config.toml
num_hidden_layers = 10
hidden_size = 384
n_experts = 24
experts_per_token = 1
d_expert = 160
d_shared_expert = 320
hidden_act = "swiglu"
moe_layers = [0, 1, 2, 3, 4, 5, 6, 7, 8, 9]
router_score = "softmax"
normalize_top_k = false
routed_scale = 7.83
balance_loss = 0.0192
balance_bias = false
router_noise = 0.05
init_std_router = 0.00611
lr_router = 0.00112
num_attention_heads = 3
num_key_value_heads = 1
head_dim = 128
vocab_size = 29361
norm = "rmsnorm"
norm_place = "pre"
norm_eps = 1e-05
positions = "rope"
rope_theta = 10000.0
rope_fraction = 1.0
qk_norm = false
attn_scale = 0.0884
tie_word_embeddings = false
parallel_block = false
init = "normal"
init_std_qkv = 0.0259
init_std_o = 0.0058
init_std_up = 0.0259
init_std_down = 0.0031
init_out_by_depth = true
optimizer = "muon_variant"
learning_rate = 0.0125
lr_mult_qkv = 0.5
lr_mult_down = 2.0
beta1 = 0.93
lr_head = 0.00773
max_grad_norm = 1.0
warmup_steps = 200
schedule = "wsd"
decay_fraction = 0.681
decay_shape = "sqrt"
final_lr_fraction = 0.05
batch_tokens = 131072
max_seq_len = 1024
doc_mask = false
train_tokens = 1229000000
max_steps = 9377
dataset = "wikipedia_en"
Below are experts of layer 6 (counted from 0) of a mixture-of-experts language model. Rows are named router (the router's row for the expert), gate (a neuron's input weights, with its number), up (a neuron's input weights, with its number), down (a neuron's output weights, with its number) and show model dimensions 128-255. Each number is 128 + 32 x the weight over its row's rms, rounded and kept within 0 to 255.
Before each expert's rows: "comes after" lists some tokens at least twice as common just before its tokens as in all text. This comes from a sample of Wikipedia text that the model never trained on. Tokens count by the router's weight.

# expert 6
comes after: " of", " in", ".", " to", " for", " on"
router [185 113 110 160 117 107  57 180 124 103 117 108 107 148  71 130 104 109  97  69 119 117 122 141  94 144 157 170  96 180  92  90 125  98 144 140 197 124 189  92 189 146 168  90 157 137 181  88 120 130  85 164 104 173 143  71 130 134 161  75 152 137  47 106 125 133  96 150 131 138  91 105  97 174 146  77 119 118 171 137 180 173 118 102 197 132 116  77 150 110  81 106 169 128 120 169  69  93 106 104  97 113  87  97  67  78 118 163 161 160 134 132 144 128 158  88 112 104 122 180 177 105  97 157  55 104  99 132]
gate0 [110 144 160 117 113 120 105  90 122 153 123 137 108 103 139 156 130 125 108 119 118 115  87 117 137  98  83 153 145 101 106 106 133  94 101 122 125  76 119  70 106  67 119 144  94 137 171 100  97 122 181 120  69 131 137 151 131  60 179  85 158 117  93  54 164  81 138  99 162 119 115 125 112 122 175 127  97 201 134 135 107  55 145 141 168 109 181 188  94 118 182 123 150 142 140 130 164 159 129 132  92 142 140  76 112 142  98 144 190 172  91 106 125 101 110  93 188  97 117 156 104 120 168 124 146 122 143 119]
up0 [110  94 134 128 142 120 134 124 120 159 160  77  80 145 132 139 145 144 165 105 118  98 130  92  92 183 134 132 138 123 138 154 155 131 132  49  79  86 129  98  82 133 118 102 106 173 117 129  95 175 164 177  71 124 144 136  87 108  69 125 146 109 109 109 147 124 133 136 109  91 131 157 111  81 183 154  91 156 136 130  95 113 138 122 112 154 120 146 100 145 169  87 167 116 171 168 125 110 132 104 133 171  40 119 121 125 144 171 175 153 111 129  39 102 127 129 138 124 125 140 157  97 139 139 113 137  48 132]
down0 [100 157 112 114 131 130 111 149 119 152 128 147 118  75 159 132 148 222  92 132 123 120  90 109 143 129 126 127  53 140 152 161 125 171 117 129 128 150 112  88 105 119 107 124 110  94 135 112 132 146 120  85  83 153  93 170  92 144 161 109 108 105 121 102 133 119 132 126 160 110  76  41  92 146 130 200 160 106 125 120 142 131 165  91 145 127 176 120 122 105  92 161  81 157 135 128 140 125 119  84 100 127 125 134 141 131 156 143 136 122  65  68 116 113 142 153  84 130  79 150 159 113 115  83 167  99 138 119]
gate1 [125 112 144 107 152 168 115 133 140 107 104 168 125 126 112 148 113 188 175 119 181  90 152 119 124 135 182 152  68  93 116 116 113 116 121  86 127 122  54  27  89 110 200 117 159 143 149 131 112 140 170 123 151 167 135 132 106 187 152 125 125 163  95 113  90  81 151  63 135  96 106 150 111 130 126 148 139 122 124 131 110 129 115 115 215 122 129 103 107  97 167 149 137  97  80 165 114 183 112 161 145 129 130 146 142  88  95 143 148 107 141 103 197 133 127  98 136 107  64 191 141 124  71 120 101 118 143 151]
up1 [102 120 104 126 146 128  88 118  87 109 105 171 128 132  88 158 127 136 106 113 123 122 129  88 104 191 237 168  74 123 130 116 135 120 180  92  97 146 164 154 124  74 162  95 164 164 141 102 135 135 141 149 152 119 148 164 135 170 108 133 152 162 136 161 114 136 140 125  79 117 171 150 164 147 187  79 149 131 158 164  88 158 120 148 151 138 134 146 136 179 156 104  79  72  62 134  92 115 199 177 177 122  83 131 179  64 119 125 191 100 128 166 191 150 118  94 146  68  93 181 213 166  98  96 105 138 188 106]
down1 [ 96 135 106 197 122 145 152 102 152  85 104 120 113 151 129 147  31 110 117 153 110 111 155 114 143 188 127 157 152 178 172 152 120 144 120 135 119 119  75 104 208 140 157 100 149  80 156 128  35 135  97 154  71 132 150  37 114 141 138 154 129 149  71 137 120 129 135 166 104 183 139 133  99 143 170  92 149 159 141  98 166 171 105  97 175  87  74  94  93 139 124 138  91 117 117 171 153 148  99 146 141 123  67 160 155 117 132 103 152 118 136 159 175 166 102 110 169  89  75 151  86 101 118  73 144 119 126 148]
gate2 [151 146  81 108  94 149 137 122  87 110 150 119 145 118 129  81 113  91 217 118 180  93 176 111 118 128 167 115  75 107  47 120 146 170 127 161 111 129 102 136 104 156 129 123 148 134 126 159 116 113 148 142 168 103 177 154  90 150 111 114 116 165 147 138 128 113 201 163 124 179  85  97 113 145 151 107 180 106  96 128  56 161 131 148 122  78  96 151 134  89 146 123 125 148 141 121 185  82 135 115 155  99  92 173 104 141 119 132 159 124 120 121 102 142 115 100 113 108 173 159 162  89 168  86  98  69 144 137]
up2 [110 143 139  80  93  85 128 119  79 110 171 178 128 102 107  55 140 198 143 151 141 119 154 119  95 138 118  98  70 102  66  77 150  86  77 139 120 115 151 146  88  99 124 183 197  79 138 142 118 103 124 182 139 102 125  83 112 134  96 123 146 152 133  77 114 125 144 126 166 143  91 119 149 174  94  97 155  73 117  88 124 148 129 134 143 112 140 133 123 119 111 151 115 128  90 131 142  85 103 104 172 146 142 146 142 146 167  99 153 143 143 136  72 119  50 112 130  79 154 151 113 142 198 155 106 124 145 101]
down2 [152  94  74 136 197 124 136 153 160  61  89  97 104  96 103 102 142 127 140  76  58 132  93 171  89 136  86 205 208  93 143 150 169 105 128 128 155 115 119 103 178 135 128 155 154 125 108 168 166 123 117  59 167 109  55 137 112 103 136 123 146 119 139 108 104 150 104  49 133  96 111 111 160 154 106 113 121 185 144 144 187 183 170 107 206 142 155 142 121 113 110  84 137 169 179 103 121 157 202 146 144 161 170 155 181  78 160  72 119  84 140 179 148  79 140  94 133 131 129 125  88 146 111 163 146 157 101  98]
gate3 [126 136  38 118  95 146 169 128 154 165 135 102  75 150 120 101 120 166 110 124 151 100 123 208 119 195 141 130 221 126 154 166  79 151  92 126 125 157 125 147  88 159 126 144 101 165 116 115 139 108 159 143  73 176 124 185 176  81 152 106 162  95 134 144 131 147 170 133 115  83 107 157  91 168 149 125  67 125 140 128 138 167 153  87 113 124 107  85 127 146 121 161 154 122  85 107 118 151 127 132  95  94 120 129 141 148 153 141 135 206 128 148  93 117 140 115 110  83  78 139 182 138 158 118 140 107 128 109]
up3 [103 179 106 118 101 159 131 167 145  60 109 169 133 113 141 142  93 145 150 114 129 119 124 122 119 149 108 124 161 123 176 167 145 104  85  90 135 129 145 131 145 177  80 153 174 128 103 126 146 146 106 142 144 173 136 141  86 166 175 182 104  82 179 118  79 118 149 114 166 166 125 144 136  87 135  29 109  91 117  89 130 161 100  87  73 141 140 116  85  81  92 184 122  85 127 164 136 114  52 131 119 149  50 147  80 122 159 101 150 138 135 121 109 156 162 158 135 178 176 139 114 159 122 149 159  92 160  82]
down3 [ 48  89 130 138 138 163 114 182 129 106 140  92 121 132  69 146 146 145 178 117 126 195 109 192  87 158 139 141 162 161  87 156 189 128 145  77 129 157  87 194 165 111 135  67  73 148 182 158 183 176 192 167  91 149  88  77 113 141 123 106 126 114 159 142 164 159  56 101 133 107  87 170 134 200 117 145 160 143  89 160 127 131  73 158 101 145 147 139 142 132 107 148 199 176  95  92 123 128 151  59 122  95 130 130 154 209 191 121 137 153 142 154 101 112 135 124  97  47 141 181 143 124 111 121  60 167  92 144]
gate4 [175 116 122 127 151 106 161 159 116 152 150 104 155 146 144 151 112  86 132 139  61  97  95 126 152  87 123 143 143  84  71 146 120 120 141 182 127 139 131 115 147 126 131 143  87 160 114  60 106  77 119 130  63 111 123 147  92 194 110 161 157 210 124 154 136 146 235  97 124 198 129 170 100 155 134 110 150 152 110 169 136 110 101 187  89 161 165 140 108  89 174 119 121  89 152 144 168 124 100 121 126 155 155 123 103 146  96 122 179  87 121 113 103 129  93 162 157  85 140 111 142 148 145  48 111 149 113 147]
up4 [ 89 175 153 168  85 143  87  42 116  99 171 197  94 135 158 165 104  84 158 100 188  88 130  92  97 128 121 174 133 139 135 163  97 142 184 135  95 162  78 108 123 124 145 137 147 129 157 175 100  74 130 134 157 112 119 120  87 178 152 156 129 135  72 116 123  90 124 111 173 126 150  84 116 109 106 134 109 101  98 230 147 155 157 172 174 161 131 110  97  90  98 121 142  89 144 112 205 143 124 136 154  83 169 138  81 145 110  96 119 144  98 156 123  72 134  72 160 119 140 220 135 137 138 177 113  97 141 108]
down4 [107 167 143 139 116  51 134 166 109  94 136  61 172 197 164  92 138 134 145  73 137 170 123 155 154 139  83 118 118 119 126  60 175  96 129 161 116 153 166  94 133 154 163 123 104  60 104 140 104  65 140 160 129 155  99  95 139 132 131  61 135 129 116 113 161 115 126 153 156 123  98 105 107  68 172 134  85 180 157 124 161  81 162 133 146 110 164 196 110 144 144 113 103 149 137 175 129 128 132 150 164 128 105 103  84 166 165 117 171  91 154 131 127 135 133 117 149 179 124 149 163 129 155 108 140 130 157 154]
gate5 [ 70 118 196 111  87 106  94 191 128 163 134 113 132 129 140  65 106 107 114 108 101 175 154 202 150 204 132  97 152 125 113  86 180 172 154 154 139 134 140 111 119 167 133 211  70  87 139  82 123  79 174 147 140 129 185 120  99 138 175 129 163 134 184 129 160 151 132 134 147  95 118 222  43 149 144 164 103  93 112  90 128 169 162 129 105 122 150  99 139 136 104 111  87  81 182 128 132  57  99 119 138 125 114 160 102 169 150 138 146 101 159 153 113 105 192 112 140  73 117 188 101 127  92 191  86 158 162  92]
up5 [151 111  50 132 132 134 148 160 118  95 129 161 149  60  72 141  78 131 140 121 154  96 133 175 159 115 138 148  98 181 145  90 213 152  97 139 103 132 186 127 159 142 121 103 210 104 147 136  99 130 129 113 113  82  99 145  95  71  89 167 118 110 202 136 148 138 167 178 143 130 155 172  81 160 170 162 129 163  75 151 114 113  99 112 163  94 161 186 168 159 160 107 164 149 105 147 108 104  93 159 138 131 146 134 138 123 118 131 106 144 127 128 121 122 169 167 105 152 165 143  32 139  97 120  94 131  88 117]
down5 [104 163 100 107 182 171  86 121 143 118  52 159 156  86  65  88 160 113 134 148  86 128 178 134 145 101 150  61 125 123 144 122 104  87  86 129  99  92 105 126 115 148 108 121 133  76 177 142 100  92 142 169  96 181 132 135 135 167 168 169  92  95 113 111 140 186 160  79 134  89  84 162 177 170 122 107 143 135 122  92 118  98 107 148 177 191  85 192 130 117 121  92 119  86 100 112 125 152 151  81 123 138 184  97 140 110 164 152 169 113 131 109  96 151 105  96 115 112 135 112 137  86  79 166 124 125  57 180]
gate6 [119 120 126 151  57 121 121 151 118 114 120 125 153 110  75 130 141  96 157 103 131 133 144 135 126  59 134 150 102 158 213 142 156  65 133 141 126 138 173 106 124 121 116  89 174 147 168 154 106 121 126 113 166  84 167 126 104 119 150 116 158 140 128 114  73  54  92 153 170 117 146  48 148 130 174 111  69 116 111 100  84 157 120 101 146  99 134 174  80 152 188 111 139 152  99  94 175 154  11 154 101 175 144 107 121  88 125 183 109 121 139 139 130 150 167 110 140 147 137  97  96 111 154 151  59 128 119 124]
up6 [149  85 164 161 120 184 165  78 165 140 102  75 118 188 137 115 115  83 131 148 122 107  88  81 116 103 130 167 104 113 157 107 127 120 193 140 117  91 120  78 184 141 137 129 121  96 151  69  93 161 121 152 134 156 142 111 109 122 137 132 122 120 148 169 147 139 179 156 113 180 102 144 108 161  48 100 123 116 130 163 130  98 130 138 148 123 132 173 160 174 121  97 139 100 134 207 119  70 139 126 118 106  83 194 174 155 116 104 147 127 123 187 159 108 209  88  87 145 168  89 142 178 131 109 100 136 153 125]
down6 [125 125 150 166 149  98 140 105 130 115 149  95 155 132 134 169 185 104 182 153 138 110 171 171  65 156 110 162 107 140 116 126  98 136 142  62  58 146 142 118 170  85 196 101 133 185 113 161 187 128 178  92 135 171 100 170 169 143 149 121 153  96 145 165  98 121 168  83 122 152 116 193 102 119  71 156 154 138 103 156 142 113  78 107 123 174 139 108  99 150 130  94  79 135 112 180 149 105 140 121  30 149 152 152 157  69 128 140 142 100 174 210  97 159 114 148  91 159  93 151 130 194  89 182 158 115 135  89]
gate7 [135  77 138 110 119 108 120  51  77 170 136 116 124 133 142 135 111 111  93 131 135 134  96 127 104 152 106  87  56  88 148 200 211 155 109  99 185 190 168 132 171 145  76 171 139 103 148  88 116  85 110 139 138 189 104 105 166  89 121 111 174 111 173 131 101 190 126 133 152 102 175 150 102 141  99 109 118 129 140 116 158 124 129 136 196  89 103 158 105 103 140 165 165 119 113 114 147  94 126 130 138 133 118 148 114 107 112 120 136 197 139 119 215 139 152 124 122 120 195  90 108 176 107 132 130 138 119 135]
up7 [130 101 124 199  88  79 118 223 143  90 124 162 127 136 163 182 166 220 132 114 123 114 199 159 176  99 157 157 108 115 136 149  76 117 137 129 112 137 123 112  99 127 164 138 153 146 117 202  84 115 167 107 145 181 137 117 109 161 157 186 138 105  59 142 117 123 152 120 120 117 151 104  97 124 108 112 129 129  85 111  43 161 125 121 123 134 101  87 120  50 129  85 147 146 100 186 137 137 149 111 125 127 137 103 120 123  96 157 136 129 173 107 104 123 155 142 152 130  61 184 122  87  78 119 169 120 103 134]
down7 [ 92 100 123 181 107 166 137 105 102 124 121 180 174 114 154 178 104 114  84 130 117 137  97  80 148 111 148  99 149 115 171 132 171 195 185 149 141  91 169 104 224 160 145 146 126 174 132 135 177 143 121 154 123 141  83 242 180 173 125 179 181 110 125 119 120 109 171 141 112 144 157 116 114 124  98  90  95 112  78 135 120 129 178 142 154 103  78 130 191 110 133 116 187 126 127 105 163 111  64 214 173 152  99 161 149 144 137 139 140 131 163 116 174 147  86 128 129 170 178  67 124 153 154  93 169 120 176 122]